Below are experts of layer 2 (counted from 0) of a mixture-of-experts language model. Rows are named up (a neuron's input weights, with its number), down (a neuron's output weights, with its number) and show model dimensions 96-143. Each number is 500 + 25 x the weight over its row's rms, rounded and kept within 0 to 999. Numbers have three digits each.
Before each expert's rows: "raises" lists some tokens whose logits its average output raises strongly, later layers aside; "mostly gets" lists some tokens that are sent to it at least half of the time. This comes from a sample of Wikipedia text that the model never trained on.

# expert 6
raises: "s:", " due", "less", " centre"
mostly gets: "s", "is", "ers", "ation", "es", "os"
up0:510480483512476545500495462480484517526481506480527475480473540487520566530520505494497434528513510503485524472508492493527462488480515450494512
down0:486509508507518517479555518541528514502526520493489507488512485502441520520455499534514527533497500505545471506519560540453501516493501488500512
up1:547494493455443502559473472513519495507497499491528497499507493521500527555499461522513456462492499541478499505473485484496465512508490539502464
down1:501522532508525510511525499516491522555452532476489526506515478481526480482551530488491501499495503477492499503499493534514501453458460495491540
up2:454486481504572460495501536483495508494512508495508506506480515481501488482472461489499473460515539494483504484513476514522489482490508505497505
down2:496549522552525489460520503506475505485504490492551494488505484504535512533492484510512509464531507506530526447517503519515480460506490479466505
up3:491502529490502511509541464481531511488490515508529524506515460499488504486551474507498499481504542484487529507524485487500503481535490496470493
down3:494509500556493460485505495521539475520488491492457519495512516521505539495467534531535523485491482502533499500454490526461474532510501505493475

# expert 13
raises: "-", " d", "ing", " of"
mostly gets: " film", " work", " School", " team", " Party", " series"
up0:513522481470500487517508483523542483518523447460475503539466476483559504547523516504522506523553530479494430469522490506497512515496527507507473
down0:505464501483468497497522490495545528502450441512492515503520497515482525547507543515494510515491481501522535470470485533510448477497536506497460
up1:501491462468511496527466494515508501528499538460471475478489498475512491485500522510502511499494504479471466507459497509485492499522512474489510
down1:474505453520495501494502503487497501586482502495463444546503524506525514524498499467530506512509508500469531510500481565498470494514494561528495
up2:481504486527475508498506511522480500477514424481490500491503503488509498489469488460492512516515568531510512526485473487518484499535472538508506
down2:483484493540489520462509472537502498431481517473525425514495508511461508492446478472555421495529523489554485516501538452508520519481509445499483
up3:525523497480517488466535496497488508513492499506512514518475517508501532496478508501500523523524521502495465474508489490506480522516502497496487
down3:477482511523478504530498519494522493537512498482495487469530466493501465506511500499515474476473490500479525515495510509495500485477509511540481

# expert 4
raises: " Brothers", " University,", " County,"
mostly gets: "s", "i", "a", "y", "ing", "u"
up0:509509518507476485498520480497509497490498500518492493483496504525485489531503469510523522499472511547470543464468531477463478518519458465515540
down0:483479523479485491521521498472495520507458509483485486506483487517478488544502481494494532489488525517483532529489486497530478494526482487497514
up1:490490501467480506495498535500460533487491471506534489508493495479505484463535551510505486474525489489550464472490495494519517511474508496565487
down1:479465517479480467498520498514470496527539509485489501482527507461463469493516498476480446527514490513520521522471471494577526504507510509551556
up2:471466504519499492505487470512529519505464505494505487434495505528511491431523556506516482449510513517529489462487492495523478477490514504481519
down2:522525492494478466488472498518504494569536454494499489490509484491444502498499489498520498518528521500503498525494459520465525519497470523472512
up3:510485551490498463474506510484501494509465506523487495484533531537517459488448479493496527490544497472499501486551484516519480481487479495501474
down3:486488536506552500491517535498498498567485475517488534505503512498493511540502506545479510511496449511492493460486463536466506502512487539451482

# expert 0
raises: "'s", "’s", "s,"
mostly gets: " World", " John", " State", " Z", " University", " National"
up0:488460514564493455494502517473433474478489534501494492563482472493534487469498477492537515487450475505507529540461520465482466467452506509502523
down0:510481523513465489480515486484532489515488521528535455550491489489489488544506476459516501516508484529513523537525468528482494475473442496551498
up1:483505513519513538474466473488453466486557528513498521508480452479563521489510525509479475490523516476540560521492459493520471529518494493529497
down1:520523497464486489522521493483494461491501506501485499521497493453539480549487462434518518424516452503487444530569536494500493529527505470473513
up2:536501479537487476500481460495477521494452503508516517532492508512462495498503487500498502531488465521498498522507506485456462483544477459502475
down2:494513471504494503553515491490500524521512489513450499524494510479507529487483481467495475477540510492492526484454492475487499461507480503481474
up3:507482503474526470498494503495517483483511511509500481468518515515519507501508504489484500497504549471486433490494553519485510509486522513496496
down3:462553508495513503504475494488522448532524442478463470475520497474546469503503485485523479488495521487426501498478506486509512547524494484440503

# expert 15
raises: "1.", "–4", "0,", "4,", "A"
mostly gets: ".", "-", "|", " 0", " –", " 2"
up0:452501474512541492494460476489506520479516495504513503517498542565514532477483456508526489501527452553506511515443500533483530506551509524476514
down0:486505458449496497519466526510503503438530465457513455522510463530533480482545502505480479501519512522554500491474535513473524494514545460465501
up1:469542472509493522487491503524498485482523436515471516451509511448544467516517520530520497485452487499475524485376491521501539533478469523495491
down1:508535528539521518440493555494495502514471498529527474475531520473522501451496521489482512505460497480500537514468501497496507480482529441533529
up2:463482467464500501507478479522512479517473456506519499495498443502489514477490529483480512501507482548498537499551548453496450472548460488533494
down2:498465517523503479487521492479506492534504559494504476490550495529471451522515468519505522506512515492500487499512507526557532454477502510543480
up3:494464488501503472547514476483498495495494484482559460505490529498527501510523498500493492504534435533494544427446454474505502536485512471502489
down3:490494488491475495502473518450474498457508534452553529498530517463511517500480493506516496483554477540540518479448515478480488542506491489482482